Below are experts of layer 4 (counted from 0) of a mixture-of-experts language model. Rows are named router (the router's row for the expert), down (a neuron's output weights, with its number) and show model dimensions 192-287. Each number is 200 + 20 x the weight over its row's rms, rounded and kept within 0 to 999.
After each expert's rows: "comes before" lists some tokens at least twice as common just after its tokens as in all text. This comes from a sample of Wikipedia text that the model never trained on. Tokens count by the router's weight.

# expert 9
router,192,199,196,188,209,191,180,233,185,202,227,192,188,167,233,167,201,201,198,247,173,211,210,190,178,218,206,188,203,215,157,197,212,204,176,226,197,193,163,191,172,172,154,212,223,219,216,212,229,182,195,187,168,189,213,195,234,215,214,232,197,166,171,198,215,232,191,178,215,198,228,210,202,206,163,216,232,186,226,240,233,222,239,202,228,207,167,193,222,198,185,221,214,180,184,207
down0,157,207,201,218,210,224,207,168,183,154,189,211,233,188,180,185,207,241,176,221,205,211,155,209,208,192,197,204,220,209,235,217,162,215,192,201,210,195,231,200,199,195,201,215,178,238,192,182,214,235,211,179,173,193,206,181,230,191,187,180,198,200,212,201,195,189,225,231,214,189,205,242,210,215,180,225,200,201,225,230,216,207,227,206,182,198,180,208,209,190,164,185,173,226,185,192
down1,211,204,202,202,202,183,184,176,198,197,188,198,185,217,252,221,208,216,191,214,191,220,205,201,175,208,210,190,192,222,228,227,197,210,181,200,192,124,232,211,237,206,173,184,198,191,195,218,228,182,237,198,173,214,215,170,171,173,198,179,221,238,175,213,205,220,221,184,200,220,228,217,168,187,186,223,196,224,191,195,189,174,201,222,175,215,181,218,217,187,181,190,186,190,190,156
down2,168,204,211,231,187,150,202,218,203,195,198,174,211,207,194,201,216,225,215,181,222,215,178,213,212,186,199,219,177,209,194,174,190,221,196,178,234,235,218,220,184,232,196,230,195,199,208,231,197,220,192,198,170,199,179,210,163,205,184,209,219,204,195,194,203,220,196,192,221,186,214,231,225,240,229,198,190,175,232,185,196,221,171,181,194,209,201,226,191,157,221,190,208,189,214,204
down3,202,211,234,188,172,213,204,173,219,177,182,207,177,219,222,207,209,176,187,190,223,206,202,230,197,237,217,239,205,223,218,185,194,199,192,184,163,188,208,197,216,210,220,212,225,252,227,215,228,199,190,217,202,202,198,164,184,206,225,212,180,190,213,191,221,222,221,200,192,200,230,169,230,209,191,209,225,209,174,202,200,222,193,179,183,222,159,211,221,204,207,191,222,179,194,176
down4,200,203,212,152,169,221,184,245,196,210,211,188,210,213,199,174,188,201,229,216,169,191,223,189,179,194,166,168,178,207,187,186,176,190,222,209,223,194,215,187,193,195,222,210,223,211,223,201,217,210,163,253,235,215,206,203,204,232,233,190,231,223,187,217,210,237,184,219,204,244,200,218,198,181,211,208,191,223,183,202,229,210,189,225,208,242,183,209,198,199,237,194,216,191,181,226
down5,215,184,160,215,182,198,209,237,215,209,166,177,188,211,190,172,163,195,185,168,186,200,213,203,228,205,193,207,199,198,225,192,196,215,182,213,197,227,200,181,226,186,201,162,208,220,215,185,203,188,193,198,184,171,188,211,193,209,189,218,195,214,202,219,214,222,208,241,177,211,185,198,193,204,195,209,191,219,181,178,178,212,186,193,183,207,262,201,201,208,170,217,219,169,226,206
down6,213,191,198,202,203,155,173,190,209,195,213,202,198,209,228,200,206,200,200,189,202,202,179,194,190,168,123,202,176,205,208,222,183,179,217,192,181,200,203,216,180,232,186,197,227,185,181,230,184,168,190,220,194,229,184,234,212,195,189,202,195,217,203,173,214,212,159,207,217,198,200,172,199,211,165,189,204,200,220,176,164,191,209,195,182,193,204,185,205,224,179,225,227,152,174,181
comes before: " the", " a", " his", " be", " an", " its"

# expert 0
router,180,174,190,195,195,191,232,196,201,218,192,182,171,183,204,192,181,191,220,208,196,194,211,198,197,194,188,214,190,155,190,181,204,197,188,209,239,218,197,184,151,183,162,207,212,224,184,232,227,227,249,203,184,204,210,193,186,216,205,184,181,225,223,190,201,201,185,244,178,205,203,247,200,174,180,208,214,193,192,219,186,190,215,209,190,198,193,240,199,149,198,195,185,163,166,222
down2,216,167,174,183,182,184,189,198,234,203,176,202,176,196,205,201,190,202,196,172,161,206,212,171,221,238,202,221,206,192,196,161,200,212,246,219,202,238,165,228,190,238,190,174,219,193,154,185,187,216,221,204,223,207,215,209,184,225,204,224,212,204,180,190,204,182,188,217,187,227,228,222,202,205,225,200,223,192,220,185,212,217,231,230,210,188,185,185,189,190,180,190,184,194,201,201
down3,164,193,164,192,211,213,177,211,191,207,210,209,191,177,246,212,235,197,175,213,184,197,216,197,211,197,215,205,199,161,197,205,227,211,197,192,199,195,258,180,178,167,203,176,175,179,188,201,180,182,222,207,211,192,203,231,195,193,203,231,198,195,182,196,194,226,206,183,193,229,192,206,207,178,217,184,193,213,199,231,235,205,181,191,198,182,222,215,165,220,207,180,206,185,167,201
down4,213,208,215,180,164,229,174,205,204,173,219,184,206,192,176,222,189,207,200,181,194,247,213,210,217,190,202,207,169,212,232,175,193,191,173,184,213,205,183,222,192,197,209,205,184,205,211,220,176,229,190,216,170,195,188,216,222,222,208,219,181,178,215,212,191,172,211,232,191,180,175,195,190,216,178,202,219,175,201,246,187,170,182,186,192,216,226,186,212,191,216,212,237,205,186,193
down5,185,170,193,203,203,261,244,217,238,177,209,178,200,200,269,206,185,182,189,205,190,210,214,215,183,186,208,215,185,193,193,216,160,213,210,220,205,255,209,227,200,162,198,185,180,245,200,202,193,160,165,213,213,183,198,184,132,213,217,215,214,229,210,209,213,207,212,204,197,198,216,170,190,193,211,170,210,221,204,182,209,175,195,216,188,191,195,231,182,198,164,215,182,171,181,222
down6,195,205,208,201,196,145,214,185,220,196,214,216,168,182,193,242,190,205,195,188,234,205,184,214,222,186,209,212,203,158,207,207,183,264,199,201,219,200,191,188,214,179,214,222,165,182,202,206,211,189,204,175,176,228,195,194,182,203,175,190,194,186,195,214,192,220,215,206,179,193,218,205,191,226,226,231,176,202,196,241,227,222,224,181,197,194,193,205,208,232,191,219,214,223,195,199
down7,197,213,184,243,226,181,239,181,212,172,204,186,173,171,205,205,200,199,195,209,203,197,206,214,180,223,234,201,218,190,197,185,213,232,177,219,180,215,184,174,257,178,220,197,228,194,229,194,191,183,215,186,205,212,228,193,150,207,212,198,188,220,212,192,206,208,211,167,178,213,206,204,195,191,239,220,202,213,220,199,170,207,216,221,210,167,186,205,212,205,191,212,165,202,194,203
down8,189,219,199,178,184,202,214,185,197,228,195,202,185,200,170,176,171,182,184,184,244,195,220,181,224,176,198,209,206,184,207,179,209,243,202,145,177,174,222,185,215,209,205,194,185,208,200,166,175,194,178,180,184,186,181,224,177,197,218,179,199,188,210,185,176,170,198,210,173,227,196,187,210,197,208,252,187,222,157,192,215,162,195,190,189,209,206,213,204,241,162,190,180,150,203,208
comes before: " |", ";", " 0", " 1", "|", " 2"

# expert 27
router,215,208,198,196,216,177,168,213,206,233,195,182,204,192,259,179,189,213,193,224,216,171,206,196,194,205,201,181,237,235,203,186,209,180,208,230,222,223,248,202,161,225,186,197,231,193,220,226,204,195,176,206,199,194,228,209,237,203,211,172,229,188,184,182,197,188,187,198,200,194,221,196,213,201,196,222,157,160,225,210,180,219,195,198,200,157,186,182,199,187,172,210,234,189,185,217
down2,203,214,208,210,187,223,199,181,212,226,177,170,253,173,195,219,215,212,248,249,197,194,176,213,190,220,188,222,189,220,181,234,188,198,190,235,181,263,205,197,200,204,211,179,169,190,186,199,218,239,197,204,184,216,211,175,219,150,199,195,190,181,180,219,222,215,210,199,192,214,217,209,190,174,203,193,182,179,213,177,172,197,210,215,199,198,222,232,199,200,206,227,201,145,218,194
down3,220,220,238,211,214,203,191,219,191,178,212,207,203,188,189,172,218,166,202,201,218,138,185,201,192,231,199,182,217,184,217,207,206,217,218,172,201,160,225,188,201,188,159,185,195,227,172,206,214,181,210,210,184,192,180,176,196,158,202,208,199,194,200,171,206,186,197,175,176,218,164,193,195,251,182,188,185,224,191,180,187,170,224,187,185,239,210,179,175,208,191,188,229,217,200,189
down4,167,203,211,174,186,175,227,191,213,195,197,235,205,219,183,193,180,204,217,191,243,182,191,170,170,207,203,226,206,187,229,206,221,204,196,190,180,247,184,173,199,221,191,203,201,233,207,220,202,238,201,191,214,220,185,186,231,167,209,186,192,189,200,184,216,195,177,230,209,187,214,197,203,210,210,173,205,207,203,172,218,192,222,237,177,199,213,194,219,218,187,202,203,220,194,202
down5,212,216,188,174,155,211,181,211,203,226,196,176,169,176,205,225,167,218,203,182,207,211,180,166,205,234,196,183,185,196,220,209,202,176,217,172,219,250,172,199,213,157,190,197,182,194,223,188,191,220,214,170,212,181,190,165,196,159,189,221,173,194,200,225,172,251,201,211,178,163,195,196,203,167,217,216,206,207,236,221,218,187,188,231,200,209,216,187,188,234,167,198,191,210,203,198
down6,230,221,189,192,220,160,198,190,190,203,188,225,180,211,208,172,189,198,192,256,196,207,194,211,213,216,165,203,197,209,170,196,213,195,180,189,184,237,212,232,166,198,158,207,211,170,199,187,209,207,204,210,204,140,242,183,196,175,168,206,161,189,197,221,230,224,184,203,189,222,210,191,138,199,196,225,180,177,225,229,215,181,192,181,209,209,188,222,194,220,210,203,186,181,207,179
down7,179,195,218,219,173,199,194,219,187,204,202,182,203,193,200,176,190,220,197,181,193,189,211,181,192,213,209,221,220,207,194,187,227,185,215,217,197,171,212,201,205,213,178,226,229,221,187,211,172,227,182,199,167,203,213,216,192,156,201,179,202,205,205,224,193,206,226,169,168,221,214,210,194,207,211,195,180,158,197,190,189,174,161,192,169,184,174,214,229,206,157,189,217,241,199,171
down8,191,218,187,174,204,214,186,216,216,219,184,226,201,191,194,216,240,232,157,184,193,226,192,207,217,234,189,220,188,215,212,223,200,199,168,164,174,205,174,188,157,220,211,225,207,185,197,190,182,245,208,204,216,200,208,176,184,174,220,191,200,186,205,168,187,200,197,176,218,183,202,197,177,183,209,222,172,197,184,190,193,180,206,185,200,214,198,215,205,219,240,188,155,196,184,202
comes before: " to", " by", " in", " a", " the", " that"

# expert 11
router,202,190,216,225,164,207,219,245,215,245,206,216,205,176,196,186,222,200,188,197,185,204,192,191,223,183,193,198,188,188,173,219,231,211,217,216,199,228,206,191,164,198,209,197,226,209,192,201,198,193,197,201,187,195,202,219,181,159,189,173,211,196,216,215,198,185,186,191,215,238,219,238,198,189,190,190,211,198,190,225,206,176,188,195,152,195,174,209,217,234,182,188,177,217,219,201
down0,190,216,196,209,182,205,213,208,173,230,194,183,200,195,201,172,168,236,166,194,213,180,171,219,202,202,201,166,196,185,217,256,187,182,227,207,172,257,195,233,180,159,193,222,197,194,213,182,205,222,197,189,185,202,216,216,198,183,210,210,218,190,187,202,234,193,196,173,178,178,224,221,189,194,207,175,181,208,216,214,251,190,179,197,165,200,190,185,220,216,215,207,190,198,182,184
down1,221,221,192,211,224,191,191,205,168,202,202,196,206,137,169,195,173,190,171,221,201,236,150,215,188,217,209,194,214,195,186,195,168,206,197,193,194,148,163,229,177,207,177,190,205,222,236,182,199,204,182,198,174,192,216,197,195,215,221,206,208,187,241,196,183,212,190,221,195,174,208,175,219,182,185,180,230,181,178,237,213,190,192,182,205,186,218,206,184,206,200,240,210,234,231,219
down2,218,198,192,183,239,204,207,216,180,182,178,196,197,214,199,228,202,198,161,183,191,193,236,149,204,202,202,215,210,193,207,162,184,223,191,185,219,203,203,214,229,224,234,190,193,187,197,180,191,188,211,195,197,149,211,212,150,208,189,202,207,181,167,223,209,193,210,185,190,212,208,161,197,209,196,202,223,220,186,199,216,221,220,161,172,209,198,192,188,215,183,190,216,198,204,211
down3,204,187,194,221,192,190,173,202,192,176,187,201,207,209,203,173,194,193,207,194,200,152,183,214,200,189,212,179,186,211,186,210,206,180,192,212,203,247,201,166,173,208,216,189,189,195,227,181,229,238,165,223,192,175,211,196,186,236,217,204,195,195,174,183,227,198,190,209,213,160,193,231,209,179,197,192,214,195,190,182,178,243,219,162,192,218,205,235,198,170,233,204,171,234,234,206
down4,184,232,198,186,194,201,205,182,200,219,215,193,204,190,206,215,195,184,212,171,156,228,223,207,195,217,185,191,228,223,206,218,223,191,201,215,157,272,212,224,220,217,177,192,216,202,197,225,217,213,219,191,181,203,171,188,199,238,188,212,212,169,167,175,208,211,199,206,221,183,203,203,200,187,203,170,186,211,163,195,184,204,201,218,201,188,210,213,192,184,228,170,200,213,196,212
down5,211,203,211,198,221,199,194,192,216,188,227,159,162,223,185,206,221,226,188,186,210,188,183,217,197,196,149,163,206,205,198,240,196,195,185,189,172,153,232,220,201,197,181,181,236,211,171,211,188,210,212,193,224,185,181,190,193,209,199,169,191,221,219,181,219,199,211,172,248,161,197,179,223,202,158,219,223,194,200,183,191,192,169,152,206,210,177,184,184,186,199,210,219,177,227,194
down6,192,189,182,176,197,247,171,206,205,221,225,212,203,168,209,186,200,207,189,199,197,208,200,199,211,223,203,174,214,198,186,198,172,212,177,204,210,197,210,211,212,169,194,198,200,184,216,192,212,194,166,155,212,159,214,171,220,184,240,198,232,188,224,179,240,197,204,237,212,198,185,179,167,209,190,231,228,180,213,240,191,228,187,195,221,187,210,204,159,173,199,180,212,205,200,211
comes before: "ing", " of", "ed", ",", "s", " in"

# expert 4
router,226,204,198,184,183,234,190,205,199,188,210,180,200,265,201,233,204,212,166,183,217,207,170,187,175,180,198,226,186,217,216,198,201,208,235,179,188,177,197,203,177,235,195,189,193,194,191,204,204,214,155,208,173,177,210,168,222,207,215,165,192,235,209,191,207,230,216,159,232,193,213,196,189,210,175,203,202,200,229,250,211,206,195,232,206,212,236,219,188,179,204,183,218,216,203,198
down0,217,212,186,189,217,230,226,203,206,222,198,191,196,198,177,215,180,225,190,216,174,207,159,221,217,192,225,201,195,181,215,203,153,191,229,204,191,238,178,203,169,167,186,186,195,165,177,195,183,212,227,168,184,191,191,186,238,192,240,210,190,221,203,200,223,204,196,185,174,191,203,240,177,203,221,200,227,214,260,196,196,196,229,207,225,183,198,208,187,209,208,221,180,202,177,216
down1,209,208,204,183,186,216,196,227,208,201,182,214,171,223,214,196,210,171,193,218,142,194,217,200,211,172,202,208,216,186,180,241,192,205,189,192,228,210,195,230,199,197,204,214,199,195,215,172,186,187,192,223,208,218,202,199,183,196,165,207,173,192,189,190,189,182,209,195,246,205,240,216,194,212,241,181,220,195,199,166,187,212,197,152,200,148,207,165,210,218,213,169,189,208,228,197
down2,196,198,192,207,184,201,181,225,197,197,214,219,212,209,144,180,245,220,224,240,191,198,229,185,185,238,187,228,219,228,217,180,233,196,187,214,201,143,192,182,201,213,189,192,214,231,210,188,196,192,222,196,211,167,221,200,240,198,220,190,188,209,169,178,190,199,176,205,210,199,179,192,223,194,179,203,161,203,166,219,174,234,215,204,196,195,174,212,200,236,180,151,198,202,207,189
down3,270,195,182,182,178,222,187,230,214,199,181,186,193,230,241,199,213,212,191,187,226,212,178,166,212,168,237,216,173,218,154,218,180,197,215,222,169,245,188,195,213,216,201,177,226,188,210,179,199,209,192,185,193,189,189,167,204,203,147,184,201,211,184,212,185,215,179,203,223,210,207,170,193,208,161,183,181,183,230,199,199,220,207,240,173,200,179,205,182,206,169,179,188,219,170,204
down4,164,194,190,202,192,172,192,190,196,206,159,198,196,207,198,172,171,180,199,184,224,187,200,206,186,247,194,174,195,201,251,234,210,182,203,224,240,229,221,188,164,212,196,212,191,183,196,211,235,202,167,216,196,219,212,192,202,207,233,206,176,180,186,183,159,206,186,211,197,186,175,202,228,201,220,211,189,205,207,220,196,201,219,192,200,199,210,226,182,195,153,180,192,208,207,186
down5,176,188,158,191,176,202,191,226,223,181,205,210,209,203,236,194,189,184,184,205,193,215,196,234,167,181,211,179,166,213,199,188,172,190,193,188,201,175,176,236,213,226,186,193,238,188,160,183,216,233,245,178,207,237,186,179,180,232,187,187,181,204,189,214,203,202,216,196,181,161,221,184,195,203,200,228,224,228,201,210,182,196,212,224,170,199,166,198,199,190,170,205,215,209,211,171
down6,227,172,240,207,214,192,166,182,208,217,222,162,199,219,180,230,194,193,231,187,184,233,195,201,221,187,233,156,198,218,184,196,203,188,194,190,221,185,180,191,204,208,211,213,201,190,221,230,205,186,189,200,197,225,232,216,176,201,175,231,167,158,230,232,205,199,210,190,187,191,174,180,202,216,201,179,191,189,214,183,192,194,193,192,193,195,174,210,245,186,166,218,202,210,205,225
comes before: ":", " of", "==", " and", " ==", " Best"

# expert 13
router,158,213,180,191,222,236,195,197,210,163,220,180,178,202,159,196,178,214,230,212,220,189,214,218,201,207,168,200,205,186,230,208,197,196,197,210,184,219,189,216,169,267,205,189,175,199,170,209,180,190,252,211,155,252,163,201,221,193,195,223,192,192,194,201,172,194,217,199,215,210,179,202,177,223,206,224,174,191,195,185,213,200,193,191,192,243,171,191,235,190,263,207,206,232,216,203
down2,226,191,189,196,203,209,183,189,214,155,201,187,202,224,209,195,203,196,216,230,185,227,215,178,225,221,210,204,210,194,172,225,182,180,200,197,201,159,226,177,167,179,197,194,197,194,219,239,201,197,182,203,206,200,198,211,177,224,163,189,238,196,217,225,169,256,198,207,189,187,256,215,220,201,187,187,186,198,214,213,172,241,213,188,182,215,212,215,200,197,199,175,234,213,216,147
down3,179,206,146,208,184,194,153,216,206,194,221,202,214,187,182,204,199,184,192,188,219,220,204,214,160,229,216,212,234,167,162,189,213,196,228,190,180,221,200,195,207,232,236,204,210,197,192,201,203,219,205,188,222,216,223,177,177,193,196,184,210,148,189,223,186,182,180,165,163,203,184,208,206,189,197,215,178,172,199,195,245,181,231,233,202,175,219,174,159,217,213,211,178,191,212,205
down4,203,188,219,234,210,250,227,197,244,218,192,182,173,170,215,219,208,160,189,176,208,204,208,213,206,177,189,212,233,204,202,195,202,221,177,221,202,230,203,217,198,196,194,199,230,206,189,205,197,195,172,189,193,212,145,223,157,219,191,197,177,193,212,231,203,199,197,210,215,206,162,207,180,212,208,211,152,205,175,185,197,239,162,200,163,190,192,205,212,178,153,162,206,182,220,180
down5,232,222,197,152,183,214,242,155,216,183,213,231,191,221,185,203,198,214,203,178,173,225,187,212,202,188,197,220,201,213,194,228,201,213,217,204,203,216,217,229,153,218,190,194,224,221,217,161,199,188,158,230,213,198,192,195,207,179,178,153,166,217,191,218,210,187,193,197,220,212,223,183,188,174,183,210,215,190,216,217,182,220,205,199,204,201,227,198,214,188,188,200,170,199,179,212
down6,197,239,202,182,177,236,226,225,214,186,192,186,222,189,179,209,213,210,162,185,217,200,174,224,156,196,196,189,214,212,157,213,181,233,190,192,167,176,166,237,168,192,202,200,182,221,175,178,213,217,168,196,216,218,211,180,214,189,187,191,190,183,208,210,175,218,198,219,199,230,191,225,217,203,174,203,196,173,195,240,177,198,197,191,170,192,212,202,151,210,199,221,201,193,224,195
down7,186,220,167,190,195,180,189,173,212,218,208,179,197,181,233,175,228,211,231,225,217,171,207,224,199,225,178,200,180,202,202,193,195,216,168,217,239,239,217,188,199,189,222,156,156,183,209,213,192,216,179,208,204,218,203,163,192,191,198,205,201,160,188,215,205,213,189,211,225,168,206,204,197,202,227,188,202,205,228,209,192,192,197,193,196,213,224,197,179,187,197,209,176,193,228,204
down8,199,187,206,168,235,227,202,186,194,208,187,250,194,211,227,199,243,163,211,206,235,161,203,174,205,216,228,244,173,205,202,211,198,214,178,193,188,190,232,181,234,182,229,212,205,193,190,225,185,178,203,236,172,196,198,229,226,208,200,178,169,206,193,198,183,226,203,189,225,219,209,189,204,235,214,193,197,188,206,216,193,197,198,201,238,215,237,228,215,168,193,221,242,161,174,234
comes before: "\n", "==", "The", "===", "In", "-"

# expert 14
router,157,203,204,189,223,193,174,223,187,220,219,219,212,235,186,189,184,219,197,222,212,183,178,192,189,215,172,222,208,211,216,202,208,211,181,220,179,189,179,180,175,198,196,247,215,207,208,219,206,200,172,167,179,162,234,220,208,196,175,217,225,196,221,181,196,210,193,170,213,171,181,192,211,214,198,185,225,186,171,242,203,222,224,200,213,207,195,182,205,199,243,227,226,204,187,227
down2,186,177,215,195,163,194,217,219,181,224,229,182,150,220,202,201,206,224,200,200,213,187,205,194,175,212,229,241,189,173,190,185,211,212,217,226,168,235,177,211,224,190,218,234,190,163,166,215,214,199,174,190,202,241,196,207,221,206,247,221,179,201,220,191,234,198,184,168,220,204,184,176,190,197,223,208,229,199,160,204,183,228,199,209,190,173,208,185,223,174,204,186,173,242,189,213
down3,183,207,195,223,196,181,165,205,241,209,174,225,197,202,215,178,219,206,210,202,223,241,181,200,204,172,218,188,187,176,174,218,159,193,226,196,188,151,202,193,203,201,209,191,200,237,193,178,176,206,205,224,200,178,168,179,196,183,227,197,206,240,198,194,228,195,175,188,179,226,201,185,225,204,233,195,187,191,188,203,204,243,204,203,218,220,206,224,195,200,181,224,162,239,204,222
down4,203,216,207,230,239,205,191,193,208,205,186,216,167,218,203,192,194,183,207,230,195,210,184,200,215,142,227,191,208,223,189,198,165,183,230,191,197,190,165,188,210,200,205,170,179,207,216,183,177,217,190,215,191,192,168,200,224,162,180,181,203,215,192,230,208,218,208,200,218,207,189,200,196,203,205,215,215,199,177,201,197,167,228,198,195,192,200,197,200,240,208,190,221,207,211,173
down5,202,194,190,167,184,203,209,220,158,269,217,200,187,196,167,178,169,232,178,184,229,212,188,194,203,200,202,195,196,185,209,211,184,238,203,158,201,183,215,231,217,192,199,165,173,206,192,180,224,199,245,177,221,213,212,229,232,259,216,206,176,192,182,159,228,177,196,211,181,183,223,229,189,188,193,214,218,223,211,208,195,195,179,236,195,231,232,165,194,195,216,196,186,241,201,191
down6,193,181,233,231,197,240,180,187,225,240,175,208,192,190,207,189,217,218,178,177,184,239,190,168,242,183,210,213,195,203,223,214,190,214,232,183,211,177,226,188,188,208,214,178,199,182,181,210,180,222,186,220,198,202,179,180,190,211,212,171,184,219,155,189,224,174,181,201,207,231,191,207,198,233,234,193,214,227,188,227,229,204,180,177,205,204,211,205,215,186,170,188,176,191,218,210
down7,184,233,211,226,207,210,224,178,184,215,204,200,193,260,194,199,219,190,228,223,203,188,198,142,219,209,208,200,180,199,179,189,249,208,163,165,209,184,208,211,191,210,204,200,177,180,182,188,209,170,192,196,214,187,194,188,205,191,189,198,195,181,178,132,193,225,184,209,168,231,194,166,160,182,203,235,171,193,172,206,162,216,208,213,201,181,204,233,206,212,218,196,169,168,222,189
down8,183,194,220,228,212,187,188,183,240,196,193,205,218,219,230,195,183,217,186,204,207,230,192,201,193,193,210,201,189,229,220,218,184,210,196,222,147,116,206,175,188,172,194,155,193,194,187,208,217,211,221,173,214,193,164,185,206,168,173,202,170,239,183,168,208,163,188,192,222,207,200,178,207,200,191,211,190,204,190,203,253,164,197,196,194,206,177,191,199,258,202,181,204,225,211,197
comes before: "\n", " The", " He", " In", " It", " This"

# expert 23
router,169,199,201,190,214,227,241,227,213,164,190,204,228,226,186,212,216,194,188,153,190,209,231,187,177,200,201,240,202,186,232,223,195,169,215,241,196,184,219,213,220,220,202,204,218,174,229,189,211,187,240,231,165,182,185,210,201,227,217,220,203,191,197,199,217,186,203,248,178,216,201,167,184,167,243,220,214,179,187,233,204,172,186,204,221,177,194,215,175,206,237,184,200,235,186,209
down2,205,204,186,184,223,206,211,209,189,196,211,204,204,210,188,184,171,213,212,167,197,199,218,187,188,173,152,224,209,233,195,234,179,188,187,185,227,190,230,233,222,223,234,232,214,237,202,213,183,190,202,218,190,196,215,224,237,214,228,175,185,169,206,150,184,212,200,197,206,196,193,178,208,179,202,218,210,176,200,201,200,239,178,172,196,177,196,180,207,208,218,199,200,166,207,199
down3,206,247,189,199,209,208,236,223,218,230,178,170,202,205,209,163,227,208,197,214,202,208,204,208,180,204,219,170,194,202,157,163,201,190,217,202,193,193,197,171,239,181,217,184,219,183,173,207,231,203,183,218,217,235,196,193,183,163,231,191,235,220,214,179,221,193,212,184,212,218,219,223,196,191,201,194,205,193,209,210,191,169,204,202,180,207,174,192,186,220,211,154,215,189,197,191
down4,206,184,169,176,201,200,202,188,227,237,152,191,171,182,208,185,219,205,189,210,230,208,194,194,180,202,209,208,203,202,201,192,203,232,193,177,167,190,221,226,183,195,184,189,237,189,171,197,182,177,193,169,218,204,187,232,221,208,233,202,217,219,235,202,196,180,203,196,232,210,188,198,210,230,211,196,187,186,193,200,187,205,187,211,195,228,215,217,198,183,191,185,203,203,133,212
down5,198,206,190,195,187,226,225,207,157,151,208,212,194,166,211,161,210,196,204,175,249,203,207,197,237,190,203,223,217,210,203,232,193,213,200,170,198,163,251,201,204,171,210,216,213,212,187,194,172,197,207,195,227,197,230,215,218,215,186,165,208,191,213,197,212,151,190,167,201,199,240,215,218,184,194,224,178,221,227,198,187,223,219,186,195,206,188,214,207,204,198,218,177,181,210,199
down6,201,216,206,182,190,155,169,160,194,180,214,181,175,214,222,191,203,209,193,193,174,196,227,199,187,204,180,192,171,217,213,173,189,167,180,203,172,205,198,210,226,230,212,214,192,218,215,180,199,187,180,203,219,199,189,180,167,199,203,194,208,200,198,176,213,205,214,213,199,179,218,229,185,240,205,234,227,214,180,196,208,172,240,212,222,205,177,166,232,193,241,198,199,207,215,179
down7,166,241,178,184,216,187,234,230,221,200,212,186,221,194,210,193,215,194,237,236,208,216,199,196,142,217,187,207,185,219,206,209,214,176,172,176,226,200,205,200,204,203,223,189,160,204,198,189,190,196,250,196,191,200,185,220,219,198,200,191,189,223,206,186,171,198,230,205,207,207,178,203,223,203,193,214,173,223,211,219,197,185,207,162,195,201,177,216,198,196,215,189,230,210,193,190
down8,202,197,220,216,227,234,172,219,219,200,193,209,179,206,206,220,177,206,194,188,228,204,223,212,194,192,206,161,186,217,193,176,186,193,181,195,262,185,215,223,225,162,193,225,215,214,187,188,201,162,197,210,203,242,208,150,166,192,166,200,208,182,203,204,193,168,194,199,221,199,168,183,221,196,207,180,210,173,209,235,228,185,184,213,169,214,173,175,188,192,192,205,177,172,173,184
comes before: " |", "-", "|", ".", " \"", ":"

# expert 7
router,172,213,209,205,187,197,231,223,183,192,208,186,190,181,167,227,193,199,217,207,204,214,160,196,180,189,204,219,211,189,180,184,183,215,204,190,208,184,206,199,215,216,182,169,210,184,244,201,200,193,202,161,190,197,200,186,179,206,201,193,194,193,211,202,185,227,180,167,225,190,202,174,228,205,198,228,216,210,209,231,203,213,198,165,207,220,202,221,193,216,181,216,223,191,191,219
down2,201,213,247,179,201,240,201,210,208,206,195,221,188,213,214,189,158,240,222,210,191,218,193,213,180,199,184,200,183,200,195,184,186,191,209,225,201,153,242,201,169,245,187,224,160,202,189,205,204,198,200,228,152,214,231,177,227,201,197,190,190,246,197,231,197,230,184,185,181,194,211,169,189,161,201,190,199,195,207,241,221,208,205,209,221,196,216,175,208,240,200,195,220,234,204,216
down3,185,206,175,208,180,223,203,221,194,227,203,179,198,195,188,212,163,205,195,197,218,218,203,227,194,203,176,210,219,204,202,209,241,239,229,173,193,238,162,245,201,187,194,200,190,225,228,236,224,206,166,204,190,247,202,229,194,207,190,176,188,212,217,185,211,232,208,157,190,181,177,236,209,192,217,169,192,210,190,187,224,136,201,192,174,218,218,186,171,190,190,196,222,230,188,202
down4,215,166,222,196,204,179,167,173,182,227,181,179,211,214,202,165,191,179,202,168,209,209,241,178,198,205,191,214,185,206,238,181,215,170,187,189,208,166,187,188,245,217,189,194,218,195,178,237,195,182,208,212,199,157,202,207,214,242,216,221,231,208,226,239,145,215,183,227,183,200,181,204,185,215,201,227,177,188,200,212,192,217,197,209,177,199,206,228,225,218,184,218,210,197,179,218
down5,195,189,217,206,181,219,192,195,182,183,154,206,224,182,208,204,234,180,189,202,217,199,205,185,213,202,200,199,179,172,175,219,197,180,180,174,212,191,220,214,215,209,195,227,180,207,188,206,190,192,189,178,211,216,198,213,143,221,210,204,176,205,199,187,169,193,210,185,192,198,226,226,185,202,236,216,189,198,208,191,182,212,172,178,230,222,179,156,197,221,199,192,177,209,242,237
down6,193,199,196,208,213,195,221,253,170,221,199,201,198,199,225,181,218,173,200,180,180,245,220,209,198,205,210,212,223,172,194,219,210,208,189,227,160,179,218,188,218,227,209,207,200,191,171,202,220,220,196,190,207,193,228,222,201,190,185,191,222,208,168,178,201,218,231,226,204,226,218,185,160,189,222,160,203,210,202,194,180,218,185,178,179,178,187,210,187,191,214,235,197,212,172,174
down7,223,213,173,164,231,232,192,181,235,196,191,210,205,194,207,197,199,203,210,210,201,226,213,189,222,194,211,179,175,248,168,251,225,207,171,157,210,154,211,208,173,208,191,173,210,195,165,168,228,208,193,214,177,188,234,163,186,217,208,223,215,205,191,220,241,220,207,219,246,188,183,189,174,176,196,199,173,186,193,192,179,215,227,195,168,184,187,195,169,214,165,156,214,206,190,187
down8,165,193,218,236,166,225,184,189,218,179,236,169,202,209,184,181,205,198,189,195,200,164,200,183,187,189,209,198,181,247,162,200,177,190,196,175,211,249,200,202,202,188,193,172,208,178,207,208,194,187,217,213,186,247,196,215,195,201,227,188,172,234,195,174,193,208,186,187,213,198,159,212,183,199,195,226,204,228,229,199,198,204,208,192,243,247,227,206,181,175,233,200,179,207,230,226
comes before: " ", ",", " (", " and", " of", " 1"